Experts of a small language model: 9 layers, 8136 steps.
Below are experts of layer 4 (counted from 0) of a mixture-of-experts language model. Rows are named router (the router's row for the expert) and show model dimensions 128-255. Each number is 128 + 32 x the weight over its row's rms, rounded and kept within 0 to 255.
After each expert's rows: a language model's description of what the expert responds to; "mostly gets" lists some tokens that are sent to it at least half of the time. This comes from a sample of Wikipedia text that the model never trained on.

# expert 18
router [143 165 102  87 149 122 105 154  90 142 126  67 118 177 136 126 103  94  92 110  89  54 135 150  87 139 150 125 152 148 155 127  87 126  87 116 118 104 121 200 137 101 134 153 108 136 112  79 155 133 154 154 134 141  84  83 138 108 102 124 164 123 102 117 137 117  82 129 121 121  58 129 179 124  81 107 123 119 127 157 193 121 148  54 161 130  60 108 120 122 183 185 121 108 136 161 132 127 171 159 193  79 111 116 147 111 139  87 124 175 107 107  94 118 114 183 151 123 132 162 100 143 110 144 175 193 101 147]
Description: Middle and final pieces completing longer words, like -ing, -ical, -ular, -ment, in amphit-he-atre, Scand-in-avian, hurric-an-es, sign-alling.
mostly gets: "weight", "rogen", "back", "ful", "ogen", "istic"

# expert 21
router [109 129 172 112 166 116  89 137 105  79 112 114 108 137  91  30 118 110 140 137 175  97 124 149 114  81 125  70 125 116 141 111 151 121 127 126 183 122 124 131 110 144 163 164 156 221 113 115  49 117 140 175 148  82 103  96 163 106 126 206 125 142 141 112  95 109 145 101 124 104 106 173 106 102 121 182 119  88 158 173 137  87 121  79 154 165  94 120 103 136 129 118 125 129 156 115 155 180 136 173 185 114 143 135  94 162 100 122 162 141  60 148 118 145  71  77 114 135 108 147  68 162 101 124 191 121  96 139]
Description: Pieces inside personal surnames and name words after a capital start, such as Fro-ch, Fre-ed, Bre-es, Bark-sdale, plus words like Wild, Red, Golden.
mostly gets: " Wild", " Red", " Ell", "utures", " Golden", "rizona"

# expert 22
router [128 138 186 157 158  78 128 232  64 137  73  99  65 142  86 104 173 125  74 146 109  63 125 162 113 101 149 127 122 134 137 142 108 106 120  43 139  92 113 161 152 143 152 143 158 106 117 142 117 154 107 150 133  82 107  84 165  78 155 131  94  82 132 144 127 128  82  89 105 124  72 178 175  70  94 135 148  80  99 135  78 124 126 139 145 128 106 122  86 178 123 115 112 151 131 155 134 130 180 135 147 133 148 159 183 165 174  83 146 170 158 128  98  77 123 147 133 150 129 127  91 157 155 124 131  88 148 153]
Description: Conjunctions and relative words opening clauses in scientific and explanatory prose, such as that, which, when, where, meaning that.
mostly gets: " that", ", which", " which", " when", " while", " where"

# expert 20
router [164 148 138 143 140  95  98 149 132 101  82 114  79 155 120  96 143 117 116 135 109 126 100 148  76 117 164 121 150 115 156 185 105 121  74 110  68 115 131 171 147 114 144 139 139 164 116  88  88  99  86 113 114 138  86  88 150 123  97 120 107 126 123  98 130 129 109 127  91 124  63  85 173 116 101 157 130  64  32 145 109  94 107 117 159 166 121 138 121 140 193 156  86 158 127 157 146 167 160 166 113 134 141 148 179 154 121 100 185 207 150 114 128 128  99 111 111 125  92 129 115 184 145 164 127 108  96 149]
Description: Day numbers and statistics in dates and tables (April 5, 32.6), plus Slavic surname endings like -ko, -á, -ović, -ić.
mostly gets: " was born", " Louisiana", "28", "ović", "ić", "30"

# expert 4
router [155 132 157 161 180 111  96 130 114 116  86  70  81 146 136 116 158 104  88 109 130  73 123 132  94  85 138  89 209  99 151 167 113 114 112 100 111 109 147 149 173  99 163 149 158 152 106 123  88 122 107 121 132  94  87 110 146  90 108 113 135 174 146 102 140 119  76  82 118 124  94 107 159  76 138 158 111  98  98 162 153 107 119 118 170 185  97 128  97 142 152 152  67 134  97 160 144 146 125 178 131  85 134 137 132 128 156 103 177 138 110 155 100  84  94 121 153 113 146  99 122 170 125 150 168 132 111 161]
Description: Opening pieces of common lowercase nouns in technical and general prose, often con-, c-, magn-, as in conferences, contexts, research, design.
mostly gets: " con", " ro", " research", " dep", " program", " sol"

# expert 2
router [131 133 136 123 157 107  94 160  97 126 112  72  79 149  46  44 145  85 108  95 114 119 159 154  98  90 133 101 126  63 184 151 159 144  96  75 127 131 103 157  99 110 181 170 183 162 156 145 120 105  93 130 146  80  71 126 152  80 127 122 120 126 118 108 114 133  85 110  95 119 134  94 185 104  80 130  95 106 108 202 156 123 110 114 201 180 107 137  99 173 130  97 122 142 123 151 196 159 121 148 142  81 138 162 167 141 146 120 188 125 142 111 109  78 121  65 133 135 127 141 113 132 193  92 127 136  94 152]
Description: Function words and connectives in film, album and biography narration, especially "as" before a role: starred Tony Curtis as, his, the film.
mostly gets: " film", " and his", " He also", " characters", " most", " | \"The"

# expert 15
router [153  99 186 110 117 158  79 149 150 105  34  97 122 205  76  96 150 101 103  95 109 118  91 121 105  86 158 101 148 101  99 168 137 112  84  88 113  99 140 187 115 146 142 132 139 175 119 119  94 152 120 106 117  99 116 109 124  85 111 160 127 171 130 117 113 112  97 100 115 121 119 151 128  34 134 138  97 102 142  98 142 127  81 155 151 158  86 129 108 129 142 125  86 140 182 149 129 173 137 162 168 169 131 157 112 121 118  74 114 185  94 185  44  96  84 164 192 180  95 132 127 185 115 130 204 166  98 116]
Description: Capitalized stems and middle pieces of place, institution and Latin-language words, such as Mont-ag-ne, Col-omb-ia, Con-vent, Petersburg.
mostly gets: " Vol", " Liber", "marine", "idad", "ético", " Mont"

# expert 10
router [143  94 140 116 167 108 110 111 119 149  85  97  96 161  43  78 136  72 126  23 138  93 104 189 130 118 134  91 122  93 168 143 100 101 107 112 153 104 124 138 137 102 166 168 141 156  95  80 102 158  96 143 121 103 102  76 132 104 115 126 134 103 131  68 124 111  58 110  90 136 106 102 147 112  81 139  84 118 106 152 161 123 129  97 171 135 121  87 114 148 161 179  89 148 108 130 125 168 206 111 100 124 102 164 154 126 105  84  95 132 106  65 128  90 116  71 172 138 154 115 102 164 107  85 120 175 126 179]
Description: Middle pieces inside foreign names and place names, plus common first names like David, Henry, Joseph; e.g. Jal-al, Nij-m-egen, Her-z-liya.
mostly gets: " David", " Christian", " Julian", " Jan", " Henry", " Joseph"

# expert 1
router [163 101 188 133 145  65 101 151  69  93 113  90  88 171 122 128 122 114 104  68 122 125 111 175 105  90 178 101 156 119 166 166  94  78 102  98 102 132 138 156 134 100 160 142 168 176 141 122  96 103 150 133  70 113  70 123 155 102 151 157 122 123 163 120  90 127  96  89  98 120 121 107 170 122  86 181 127  89  82 131 123 105 104 127 130 151  86  71  99 179 183 133 110 113 128 129 175 123  93 149 113 159 137 121 178 124 124 130 143 131 119 151 101  87 120 131 102 152 115 148 117 123 235 139 143  92 105 164]
Description: Words that limit, negate or quantify before a verb or noun, such as only, not, more, some, without, and the prefix un.
mostly gets: " more", " not", " un", " did not", " ab", " some"

# expert 3
router [203 136 190 162 135 138  98 152 104 116  73 120 107 176  80 109  90 134  76 122 132 113  90 160  90  81 147 126 147 116 175 158 102 106 141 106 155 126 114 173  90 189 121 146 137 124 147 116  86 105  62 145 121 102 115  85 122 104 123 179 105 111 129  90 133 134 131  88  84  98  93 138 170 108 103 153  93 122 109 152 124 104 104  62 157 134  92 115  79 134 189  79  96 129 101 121 122 130 156 161 173 123 149 174 117 131 127 118 161 124 124 145  63 117 138 166 186 139  91 151 105 128 116 117 214 211  97 134]
Description: Short lowercase pieces inside words and names after an opening capital or consonant, such as Del-an-oy, Spl-it, Esp-in-ho, ins-ects.
mostly gets: "ichol", "awn", "ump", "uke", " Lem", "iver"

# expert 11
router [115 135 161  71 160  98  86 130  99 138 118  93 113 164 147 131  86 100  96  86 124  95 174 127 109 108 193 105 187  96 141 164  91  80  65  93 113  96 106 186 127 115 147 179 111 164 148 105 124 156 167 131 123 129 129 114 118 126 141 176 141 130  68  92  73  87 137  39  96  96 114 151 154  92 116 141 143  72 101 132 136 106  96  80 127 121  83  94 133 152 181 136 119 195 139 169 135 108 166 151 103  81 132 144 124 112 166 122 130 183  75 157  96  74  90 125 152 108 116 150 105 132 125 122 186 125 103 149]
Description: Headers and labels in sports results, taxonomy boxes and discographies, such as Finals by surface, Cup, Genus, Matches played, High jump.
mostly gets: "- Genus", " Albums (", "| Party", "- Kingdom: Animalia", " Cup", " JP"

# expert 23
router [ 98 107 122 112 151 125 118 149 106 145  83 110 111 120 106  43 199  66  77 100 124 101  63 133 118  84 152  84 163  93 176 152 158 133 131 107  74  98  99 160 121 100 150 137 136 163 117 122  70 136  58 129 131  96  90 106 103 110 107 108 131 156 164 118 140  52  91 142  87  90 107  72 181  80 120 123 102  98  75 127  97 107 124 124 171 169  98 116 110 157 195 122  77 125 157 204 135 127 158 144 136 118 149 174 146 136 125 107 166 145 149 133 127  70 130 114 161 204 136 126 138 184 155 138 161 149 129 187]
Description: Nouns and adjectives for offices, roles and nationalities after the or of the, such as Director, secretary, President, British, Russian.
mostly gets: " British", " politician", " Award", " police", " father", " President"

# expert 9
router [143 140 189 169 136  97 121 118  71  82 139 130 117 148 153 124 115 100  95 100 153 104 100 157 107  93 189 131 182 106  98 143 107  62  87 119 125  59  40 160 101 113 152 152 142 164 160 124  98 118 120 167 166  99  93 123  89  88 139 171  80  96 147  75 148  84 119  77  96 102  97 107 166  99 108 166 137  98  88 172  91 134  63 110 139 159 102  84 126 159 137 102 119 175 197 169 116  81 136 152 118 134 126 157 173 134 137 120 111 140 123 169 120 116  94 118 137 198 150 124 149 174 162 146 126 143  93 161]
Description: Digits, punctuation and phrases in gazetteer and census text about villages and towns, such as population figures, km², Party tables, is a village.
mostly gets: " town", " village", " km^{", " district", "- •", "| Party"

# expert 19
router [124 148 116 146 139 108 110 151  67 110  67  93  97 174 123 103 141 146 113 144 161  85  82 164  87 103 131 105 104 149 145 133  93  87 124 101 116 112 125 160 108 115 127 149 135 117 111  69 132 123 105 173  96  78  81  99 177 126 100 181  78 116 121 117 116  93 108 130 116  90  91  95 145  81 110 112 102 113 119  93 115 141 136 120 159 172  88 107 119 133 156 111  81 134  96 123 155 146 136 170 110 142 128 146 152 145 177  80 210 168 128 197 122 104 105 151 144 175 103 141  74 162 170  85 159 109 115 175]
Description: Everyday nouns and final suffix pieces after prepositions or articles, such as over time, years, day, the money, rival-ry, subsidi-ary.
mostly gets: " time", " years", " day", " way", " year", " fire"

# expert 0
router [108  65 181 168 183 113  97 115  80  65  95 128 111 125 120 123 121 109  94 158 188  99 139 171  92  85 180 120 129 130 172 113 137 134 139 135 158 127 162 159  64 176 154 174 105 191  91 127  92  74  72 136 112  58  82  98 153 120  92 152  99 123  88 123  61  65 147 104 105  87 105 129 181 119 112 147 125 116 101 222 109 115 106  81 145 153 113 109  66 163 144  86 113  97 135 162 141 165 178 165  91 105 174 116 150 152 122 118 201 154 181 110 107  85 112 123 117 132  92 149  83 138 155 112 190 175 114 150]
Description: Short second pieces of capitalized names after an initial letter piece, such as M-am-adou, M-ac-arthur, M-att, R-ana.
mostly gets: "ajor", "urder", "hio", "LB", "ruth", "outhern"

# expert 13
router [120 137 144 158 113  90 122 126  56 105  84 119 109 171 115  83 143 114  68 130 122 129 130 171 100  90 151 126 152 129 138 149  97  99  99  93 135  97 113 170 202 109 158 131 108 134 167  63 129 119  91 127 149 128 109  93 151 158 145 123 123 147 133  71  99 144 100  92 114  82 113 111 161  79  81 157 111 104 113 177 166  69  60 137 144 138  97  82  95 163 155 132 128 131 147 115 123 137 120 130 196 115 153 126 153 124 168 139 150 184 109 140 113 105 100 169 144 110  43 119  97 147 178  71 134 120 115 178]
Description: Lone spaces, table-cell digits, line-start hyphens and pipes, plus second pieces of split words such as remer-g-ing, unin-v-olved, en-v-y.
mostly gets: " ", "ing ", "-g", "ed ", " emb", " rev"